Weights of a small mixture-of-experts language model, trained from scratch on English Wikipedia: vocabulary 8192, 4 picks a token.
Below are experts of layer 8 (counted from 0) of a mixture-of-experts language model. Rows are named router (the router's row for the expert), up (a neuron's input weights, with its number) and show model dimensions 0-255. Each number is 128 + 32 x the weight over its row's rms, rounded and kept within 0 to 255.
Before each expert's rows: a language model's description of what the expert responds to. This comes from a sample of Wikipedia text that the model never trained on.

# expert 20
Description: Numbers and time spans
router [160 150  98 173 121 128  93 103  56 131 182 139 160 104 117 121  99 119  91  94  57 121  98  97 139 173 144 116 111 100 145  97  96 123 136 124  97 183 130 136  82 129 133 102 169  64 125 139 151 136  88 103 122 112 121 161 148 167 122  90 145 101 170 102  95 147 202 109 154 111 124  82 121  97 165 109 132 132 159 146  80 130 141 118 126  75 157 121 154 124 174 135 100 138 170 146 163 151 133 100  92 102 114  67 119  80 165 124 113 115 108 161 134 138 136 118 152 147 135 141 143  89 106 164 154 188 139 169 186 139  91  81 135 110 157 176 124 169 153 167 154 140 123  85  80 117 191 198 120 125 169 169 172 109 103 112 112 162  78 162 156 143 171  86  99 121 160 113 111 157 149 108 132 176 149 196  64 154 190 105 150 183 199 148 167  90 154 103 137 141  79 157 131 165 152 125 136 125 206 202 121  92 118 135 119 119 122 145 164 155 142 198 101 146 189 152 184 144 164 133 154 193  98 109 101 108 150  98 107 115 138 141 207 109 170  92 152  68 109 165  84 126 156 177 158 161 138 154 135 104 119  95 183 139 149 111]
up1 [150 129 133 108 150 113  85 104 110 131 139 108  60 115 130  89 125  71  69  90 111  71 165 117 103 163 140 112  89  59 170 147 134 118  94 118 100 102 153 212  94 177 123 131 108 163 135 182 136 169 140  73  82  36 115 182 169 114 111 108 114 138 122 120  95 114 165 118 156 185 111  94 126  97 132 122 181 133 235 115 137  82 121 155 152 173  86 107 143 161 145 144  87 118 118 103 161 125 178 117 140 143  91 159 153 142 134 124 143  87  74 101 171 166  69 115 115 172 123  86 124 153 193 150 137 158 119 130 171 144 107 149 136  89  90 140 132 158 154 142 146 129 153 124  64 101 111 180  82  68 124 111  87 128  95 111  97  77 127 144 191 166 102  98 114 144 144  96 156  76 168 118 139 149 166 167 126 159 137  96 124 133 113 168 113  86  65  84 130 128  62 149 151 164 113 154 132 153 130  45  70 145 101 143 153 145 169 129 137 160 137 173 127 183 169 192 132 137 134  90 138 104  97 122 132 181 141  88 104 149  85 151 140 126 150 119 143 139 172  96 142  84 146 175 147 162 129 155 151 144 113 110 122 110  88 173]

# expert 21
Description: Proper name pieces
router [135 134  93 121 160 117 121  47  92 180 111 133 136  89  92  80 158  74 126  94  87 135  72 114 150  73 125  84 138 120 121 116  96 124 129 154 140 143 161 187  89  90 174 159 124 108 117 171 144 146 133 111  86 167 118 146 141 129 211  91 138  91  89 173 131 123 159 140 114 116 123  83 149 128 175  95 151 120 178 176 125 125 112 120  50 102 153  95 136 142 120 127  73 150 156 176 159 146 140 104  56 130  65 133 126 126 148  83  73 162 133 146 173 129 134 111 139 141 108 118  86  57 136  68 172 210 158 151 129 112  80 109 103 142 109 150 113 152 160 106 131 150  80 102 159 171 149 179 167 140 146 113 172  62  72 101  63  79 102 169 142  62  94 155 142 110 154 124 116 106 123 111  75 142 150 140 113 165 140 108 174 105 173 116 118 103 111 138 136 142 120 147 120 159 104 106 155 166 109 152  77 119  98 105 159 122 141 181 128 122 158 134 153 128 195 167  79 138 140 121 139 181  89 144 133 115 193  72  79 120  82 108 133 134 168 141 136  98 161 134 149 150 101 108 183 199 150 139 166 116  63  84 162 150 145 153]
up0 [117 183  98 141  70 157 190  59 126 131 125  77 142  84 155  95 164 151 155 129 106 108 109 122  97 138 114 103 107 155 100 130 121 149 152 103 168 143 131 132 112 177 201 110 148 127  85 189 110 109 141 133 105 212 189 123 123 105 108 110 128 144  68 209  98 179 172 127 195 168 133  88 164  85 140 127 162 140 150 132 147 139 116 104 154  96 111 140 140 121 135 164  51 113 131  98 115 155 190  72  73 223 126 177  83  72 119 130  94 146 119  86 137 148 135 136 147 105 145 148 125 185 146 132 119 169  95 137 136 178  82 121 116 169 161 151 124 171 219 127 136 142  81 127 153 153 120 127 117 144 153 154  98 105 122 142 123 124  85 129 141  86 162 161 155 122 138 124 164 147  87  97  76 202 137 138 144 174 145  93 128 153 108 140 111 128  98 152  97 145 131 128 170 151 129 136 202 172 111 105  97  97 102 122  91 117 121 146 147 157 106 164 120 120 142 109  68  81 115 154 134 115 124 213 135  99 108 148 114 132 149  63 166  54 149 156 124 105 146 145 164 140 109  88 120 161 205 122 131 117 155  96 175  91 128  86]

# expert 44
Description: Digits in long numbers
router [169 159  95 147 102 142 122  55  81 124 142 159 131 101 150 117 168 122 154 126 136 112  91 141 159 121 124 134 152 153 118 116 115 134 174 112 145 111 123 161 100 175 184  99 159 104 130 122 179 158  89 127 114 147 126 174 139 165 181  96 111 125 121 129 103  95 127  98 147 168  95 111 137 136 171  50 138 122 149 157 131 135 192  95 117  82 151 104 158 160 217 123 111 166 186 111 167 127 141  92  77 131 126  87 120  82 186 112 109 118 141 160 128 125 168  82 124 108 169 127 148  67 110 125 145 205 143 140 142 142 163 102 125 117 141 151 181 127 177 148 146 159 110  79 166 164 195 152  67 107 168 197 164 134 113 124 131 117  78 156 120 134  89 125  55  95 159 156 134 165 163 126  88 174 157 170  89 109 204  80 111 194 171 136 167 105 130 131 136 139  93 164 163 184 130 113 150 196 172 186 113  90 129 151  86  84 110 165 136  89 169 162 149 172 128 150 175 156 205 103 140 134  92 124 125  96 149 110 134  70 104 121 126 107 170  93 143  91 125 102  97 108 130 114 131 146 125 111 161  48 131  78 163 140 162 127]
up2 [ 99 107 168 207  84  62 144 105 138 132  97 192 175 132 150 102 122 179  80 115 143 102 124 115 105 109 121 154 132 117 134  98 134 177 115 195 115  97 128 106 113 115 186 138 109 133  71 183 134 129 105  82 117  87  91 103 189 165 109  71 114 168 131  91 158 140 114  90 175 152  84 120 118 152 126 126 116 106 106 116  39 121 159 109 120 121 101 110 185 179 122 132 136 175 137 161 133 123 145 137  76 124  12  98 141 107 183 107 118 145  99  98 146 138 151 158 116 107 111 120 174 128 142 184  62 115 154  95  92 129 148 119  82 167 120 160 182 165 145 143 123 128 149 112 110 126 147 111 105  24 121 106 174 164 101 120 169 152 109 131 128 130 121  85 147 112  64 119  85 140 225 133 112 164 136 161  74 161 128 120 139 108 141 153 103 101 131 131 126  88 133  66 136 152 176 129 156  95 136 199 112 136 135  96 173 174  69 127 113 121 143 150 111 134 144 142 131 150 106 156 122 171 118 177 114  75 121 105  91  76 126 125 125 135 147 138 109  86 150 127  94 100 143 116 126 218 103 172 133 133 132  77 165 189 132 150]